config.toml
num_hidden_layers = 11
d_shared_expert = 0
hidden_act = "reglu"
normalize_top_k = true
router_noise = 0.3
init_std_router = 0.0153
lr_router = 0.000531
optimizer = "muon_variant"
learning_rate = 0.00476
max_steps = 3232
Below are experts of layer 8 (counted from 0) of a mixture-of-experts language model. Rows are named router (the router's row for the expert), gate (a neuron's input weights, with its number), up (a neuron's input weights, with its number) and show model dimensions 64-127. Each number is 50 + 15 x the weight over its row's rms, rounded and kept within 0 to 99.
Before each expert's rows: a language model's description of what the expert responds to. This comes from a sample of Wikipedia text that the model never trained on.

# expert 29
Description: Sentence-ending punctuation. Periods and other sentence-final marks such as )., "., !, ?, plus line breaks and decimal points in numbers like 34.1.
router:48 30 66 29 74 41 49 65 26 43 65 64 46 38 80 49 51 50 64 36 24 33 27 63 42 48 53 38 67 52 32 45 60 33 55 30 21 73 50 68 45 37 64 58 52 49 35 49 59 58 50 40 47 33 68 43 48 26 68 55 62 29 59 64
up0:50 50 50 50 50 50 50 50 50 50 50 50 50 50 50 50 50 50 50 50 50 50 50 50 50 50 50 50 50 50 50 50 50 99 50 50 50 50 50 50 50 50 50 50 50 50 50 50 50 50 50 50 50 50 50 50 50 50 50 50 50 50 50 50

# expert 11
Description: Person and role nouns. Nouns for people and roles, like father, man, player, member, director, and inner pieces of split words like decor-ator, elect-or-ate.
router:71 57 52 33 56 48 36 59 65 44 69 50 91 45 69 48 22 67 69 17 38 52 77 37 40 65 70 53 35 62 53 59 59 57 73 46 85 38 40 29 45 57 25 38 29 66 53 73 56 48 50 50 65 60 41 45 65 57 36 53 36 65 36 55
gate0:53 54 35 41 44 53 60 76 28 73 54 65 62 33 61 42 47 67 61 24 47 60 73 61 54 39 48 72 59 56 37 29 87 02 48 46 71 64 50 26 35 56 48 67 34 61 44 62 54 29 43 63 36 66 42 46 56 46 80 49 42 55 60 69
up0:33 53 57 84 50 43 55 59 49 33 25 55 42 45 62 31 60 48 35 54 49 49 39 55 55 74 71 79 65 80 86 53 58 57 72 65 51 40 42 60 61 60 65 64 53 57 24 69 56 54 28 49 41 69 59 35 43 50 26 61 35 59 45 62

# expert 10
Description: Concrete noun stems. Common English nouns and word stems for physical things, often before a suffix, such as land, water, rock, air, st-ack.
router:42 42 45 35 55 50 49 46 49 64 58 65 79 46 48 58 20 83 43 40 68 11 56 58 56 25 38 48 31 68 61 51 32 21 56 58 72 50 51 28 45 54 38 57 32 72 58 69 66 70 58 54 72 45 49 70 29 51 56 34 50 72 74 62
gate0:56 62 34 39 41 60 70 23 42 71 54 38 59 49 75 48 43 51 63 54 64 62 57 45 78 52 62 54 46 61 43 30 60 42 35 43 55 41 32 32 65 49 18 47 68 51 61 39 16 64 44 50 35 59 57 77 74 39 60 56 21 49 48 38
up0:59 25 72 43 63 64 27 39 64 50 44 57 20 71 52 26 40 67 52 71 41 64 43 60 35 30 70 47 37 34 46 72 35 43 59 46 70 51 53 52 66 87 53 66 62 44 23 48 65 42 63 67 42 57 82 54 16 54 56 52 51 57 63 15

# expert 23
Description: Table and list line starts. Line-initial dashes and table pipes in lists and tables, plus capitalized first words of titles such as The, Big, My, Best.
router:45 54 59 38 34 23 45 64 59 65 58 80 38 13 48 52 36 45 32 60 60 36 31 50 43 16 37 53 49 25 57 45 22 48 34 67 21 43 56 62 54 52 70 58 68 41 59 63 21 58 36 37 71 33 64 45 59 61 44 55 68 63 35 43
gate0:51 42 48 36 41 69 44 52 77 81 60 49 59 36 63 36 11 52 61 46 26 60 46 43 29 41 26 78 45 27 57 65 67 53 47 46 43 33 52 37 43 43 45 58 77 47 47 71 24 32 46 26 57 37 52 58 58 43 38 37 57 66 35 29
up0:54 60 47 46 50 21 56 41 41 59 32 45 49 61 46 38 41 57 61 51 72 44 68 41 56 66 52 42 49 35 30 56 56 47 45 39 41 21 07 45 47 63 47 71 67 42 26 49 56 07 25 50 41 71 23 49 50 52 49 55 69 39 62 21

# expert 24
Description: Dates and non-Latin script. Month names inside parenthesised or ranking dates (14 October 1996), table bars, and bytes of Japanese, Chinese, Korean, Arabic or Cyrillic text.
router:50 43 51 56 29 46 35 53 23 59 47 46 48 46 69 67 62 37 21 50 66 55 21 55 33 42 62 53 88 35 63 27 64 45 32 62 51 40 64 41 53 48 37 21 73 29 50 56 54 44 63 35 34 68 75 79 67 63 15 35 42 52 74 65
gate0:61 54 53 33 50 59 39 49 44 75 44 73 52 69 77 55 29 57 37 53 36 43 45 72 63 57 57 80 76 33 21 62 79 49 56 45 57 72 47 24 40 52 52 48 60 45 60 75 34 61 44 23 32 49 71 61 56 50 13 37 39 45 67 42
up0:43 54 52 61 44 37 63 61 67 39 38 38 43 44 40 33 71 48 63 62 54 38 53 04 53 35 37 29 13 66 71 56 22 61 31 55 32 47 68 86 68 45 61 34 65 60 38 31 60 57 50 63 54 62 20 58 39 47 70 46 58 24 26 69

# expert 16
Description: Copular and main verbs. The verbs was, is, were, became and been, right after a sentence subject in biographies and descriptions, sometimes subject pronouns like he.
router:58 65 14 55 16 61 42 60 51 42 47 53 43 85 74 29 34 46 23 53 48 60 54 52 51 65 76 45 66 31 48 59 12 73 32 71 21 51 59 57 51 68 65 41 44 49 68 36 56 48 59 61 37 55 51 41 38 49 55 42 80 41 31 44
gate0:44 75 38 66 56 34 70 53 25 36 42 85 55 67 68 48 40 64 64 44 78 35 65 93 39 84 43 46 77 43 20 41 80 72 38 48 75 52 47 63 33 33 65 50 37 31 58 67 34 52 32 53 58 52 54 41 64 66 26 53 57 66 39 43
up0:25 49 51 55 68 55 37 56 57 76 40 39 68 54 30 27 54 56 46 72 64 60 22 28 66 24 10 41 36 41 58 35 16 23 50 49 59 49 39 42 57 47 22 44 64 56 49 31 56 40 73 36 63 78 43 58 36 56 55 52 43 47 76 48

# expert 20
Description: Opening parentheses, initial letters. Opening brackets before abbreviations, dates or counts, e.g. (NRHP), (1783–1816), (Goals), plus single lowercase or capital word-initial letters like s, C, S.
router:77 24 60 29 52 43 31 59 49 50 43 31 37 21 33 26 84 39 53 34 49 37 19 66 38 76 40 53 51 33 75 28 88 29 47 59 30 29 44 63 54 62 33 66 46 42 60 56 45 41 59 81 48 57 26 36 51 46 38 53 57 44 47 51
gate0:57 48 48 37 53 70 36 36 56 46 28 59 46 57 51 59 80 36 37 60 22 47 42 58 39 40 46 52 45 54 62 38 47 50 32 70 58 34 47 30 32 34 56 45 33 36 49 69 37 47 61 59 31 75 70 47 43 04 42 47 26 40 44 15
up0:60 41 31 67 40 80 40 55 28 61 84 29 54 37 53 53 60 55 52 47 49 47 48 43 43 57 45 53 70 37 43 40 48 65 39 44 61 49 32 26 40 51 28 73 36 47 46 31 48 74 44 41 57 41 29 39 73 62 41 71 62 64 68 55

# expert 18
Description: Plural and abstract noun endings. Final pieces or whole common nouns, often plurals or abstract nouns after the, a or his (lect|ures, students, education, church, group).
router:41 50 52 58 39 69 54 21 61 52 54 47 51 29 68 44 51 42 49 21 39 32 34 48 57 69 29 58 69 56 66 57 37 52 65 34 74 74 50 48 49 61 51 60 74 53 55 39 55 35 67 63 77 52 49 54 48 64 35 46 55 56 43 50
gate0:60 27 49 63 65 64 33 42 58 39 36 79 34 56 67 54 45 62 91 53 60 49 40 45 54 34 54 68 49 77 60 65 07 34 41 50 56 67 37 66 53 34 43 58 31 65 71 50 55 49 70 72 41 62 36 71 45 72 51 53 65 64 30 27
up0:63 32 48 68 49 94 50 43 32 53 52 51 35 66 37 67 62 66 48 31 47 79 24 70 81 47 40 72 68 42 50 61 52 46 31 63 65 55 37 49 41 70 47 46 41 62 48 55 21 63 26 60 52 41 31 64 40 50 48 48 23 66 42 41

# expert 21
Description: Nationality and descriptive adjectives. Adjectives before nouns, especially nationality endings like -ian and -ic and words such as American, British, local, military, political.
router:52 50 50 40 44 50 62 38 57 30 64 62 62 51 42 57 34 54 43 65 39 23 49 34 47 18 43 52 42 85 59 41 42 48 48 18 48 68 49 60 61 38 24 43 29 74 20 59 20 42 79 38 25 48 51 64 57 52 28 43 25 55 71 23
gate0:41 70 54 43 29 13 48 60 47 43 28 42 52 43 67 43 59 00 34 65 75 45 73 30 60 63 57 45 48 44 47 17 34 73 42 37 42 54 74 41 44 66 47 69 55 64 49 70 48 74 59 32 44 59 48 53 65 37 54 45 48 42 39 52
up0:44 44 60 72 42 65 53 57 41 62 57 59 48 44 43 51 49 30 66 44 43 64 43 66 42 50 25 60 72 38 41 73 38 62 52 38 39 35 67 43 58 35 51 53 65 18 75 55 74 23 36 54 42 61 60 71 61 39 45 61 46 26 42 60

# expert 17
Description: Surname first pieces. First pieces of personal surnames right after a given name or initial, such as Jeff Hend-rickson, Robert C. Bar-nard, McG, Ell.
router:75 36 49 51 66 56 35 61 46 59 39 44 44 64 39 44 71 38 32 71 53 66 64 75 74 37 39 44 44 59 44 65 42 66 56 45 49 54 15 60 36 26 78 56 83 37 73 56 76 64 37 40 48 54 54 34 31 59 69 92 41 62 48 48
gate0:61 44 61 28 50 29 46 42 39 57 49 40 42 64 36 49 65 50 55 43 56 62 48 62 82 35 47 48 48 61 57 83 40 47 47 47 35 41 48 59 45 42 53 65 46 52 62 68 64 36 63 54 99 56 65 46 42 50 64 72 52 84 29 45
up0:59 43 51 48 53 49 51 45 42 53 92 42 48 38 38 66 59 46 46 42 37 44 64 55 55 53 16 56 42 56 55 53 57 69 47 49 28 62 65 45 33 60 48 64 30 50 54 51 54 51 30 61 36 72 40 27 24 26 59 48 55 62 14 72

# expert 6
Description: Capitalised word-initial pieces. Single letters or short onsets beginning a word split into pieces, mostly capitals in names, places and table abbreviations (P|ink, S|askatchewan, p|ork).
router:41 37 48 20 54 49 41 25 58 35 39 56 29 67 66 50 27 68 44 42 41 68 61 65 71 67 15 50 44 59 56 39 52 81 50 60 54 43 30 78 37 38 46 33 56 68 53 63 68 52 64 64 30 39 46 46 43 31 66 60 32 57 89 32
up0:50 50 50 50 50 50 50 50 50 50 50 50 50 50 50 50 50 50 50 50 50 00 50 50 50 50 50 50 50 50 50 50 50 50 50 50 50 50 50 50 50 50 50 50 50 50 50 50 50 50 50 50 50 99 50 50 50 50 50 50 50 50 50 50

# expert 7
Description: Table cell separators. Pipe separators in tables, plus colons and semicolons in infobox fields and result strings such as L; W; D and Total:.
router:50 59 61 33 00 44 68 31 31 40 52 47 46 35 54 68 51 42 51 33 50 60 73 38 49 45 56 34 16 76 46 22 38 55 41 57 33 61 51 52 45 52 54 38 31 65 59 47 46 34 39 44 25 28 39 49 51 39 55 64 56 55 80 54
gate0:38 56 37 54 22 67 51 35 51 51 58 67 45 39 82 35 52 75 28 45 55 63 42 35 44 66 57 02 52 49 40 51 57 44 50 61 77 60 51 34 30 28 51 47 52 74 40 59 45 52 15 34 41 29 43 54 47 40 53 35 16 65 81 39
up0:40 93 38 64 21 38 61 55 44 33 43 49 31 40 88 51 40 57 22 19 48 44 42 42 18 64 40 16 40 40 63 43 44 41 28 61 49 41 39 47 26 17 50 47 53 43 39 60 52 60 39 50 66 27 66 39 44 59 55 53 27 47 55 33

# expert 15
Description: Digits in numbers, units. Digit pieces inside long figures, scores and statistics, plus units and percent signs (914,8|08, 0–3, km, %).
router:60 42 48 75 30 51 66 64 54 60 57 53 37 44 52 31 66 31 52 23 56 15 78 46 38 34 56 46 39 26 43 58 50 80 61 48 71 55 46 39 51 37 23 72 53 56 26 48 80 33 74 75 49 27 56 57 49 55 57 63 26 53 56 70
gate0:50 50 50 50 50 50 50 50 50 50 50 50 50 50 50 50 50 50 50 50 50 50 50 50 50 50 50 50 50 50 50 50 50 15 50 50 50 50 50 50 50 03 50 50 50 25 50 50 50 50 50 50 50 50 50 50 50 50 50 50 50 00 50 50

# expert 5
Description: Definite article "the". The word the (also The, its, their) opening a noun phrase, usually right after a preposition, e.g. "through the", "in the center", "to the south".
router:63 72 30 45 41 46 58 28 41 40 62 42 47 44 45 51 33 42 56 31 53 79 27 18 53 34 52 43 77 56 68 54 44 62 36 68 42 59 50 60 66 63 48 71 67 20 32 35 61 39 72 69 19 40 56 62 57 30 40 29 24 43 61 28
gate0:35 47 59 78 83 35 58 54 57 53 70 52 48 55 47 63 51 58 41 36 44 40 64 53 50 47 57 83 63 61 47 57 46 60 57 82 70 49 45 70 49 49 39 40 42 26 47 33 32 45 56 48 58 31 55 51 52 21 60 51 24 64 66 50
up0:68 42 36 52 31 50 38 63 38 41 33 43 60 71 62 71 60 44 52 71 33 36 51 41 70 52 61 47 25 28 27 36 65 38 50 27 44 52 50 39 62 75 47 43 61 44 56 69 54 64 40 70 39 53 35 56 52 75 26 41 69 40 29 75

# expert 4
Description: Surname and place endings. Final pieces of personal surnames and place names, often in tables or lists, such as -ić, -ington, Jones, -ville, -sky.
router:45 70 28 63 55 38 47 51 32 38 35 51 54 71 49 47 64 35 42 58 50 50 62 51 73 46 63 41 38 63 53 60 34 44 48 38 56 49 49 53 48 57 53 88 79 32 48 36 34 78 41 27 29 50 64 26 36 57 50 81 44 52 48 31
gate0:55 34 57 38 52 58 69 63 35 49 29 69 23 44 50 38 48 45 62 76 81 16 62 52 60 64 49 55 67 57 41 77 55 70 56 61 45 68 45 33 57 45 40 47 53 37 35 38 41 46 46 54 57 73 46 40 48 57 45 48 43 36 32 46
up0:59 52 43 62 33 29 37 49 69 45 63 33 48 53 57 89 26 44 51 22 39 49 37 48 55 23 52 29 39 62 45 24 36 56 59 55 37 50 75 39 60 45 52 32 54 53 58 68 75 79 61 39 51 30 47 45 53 42 72 78 32 47 56 32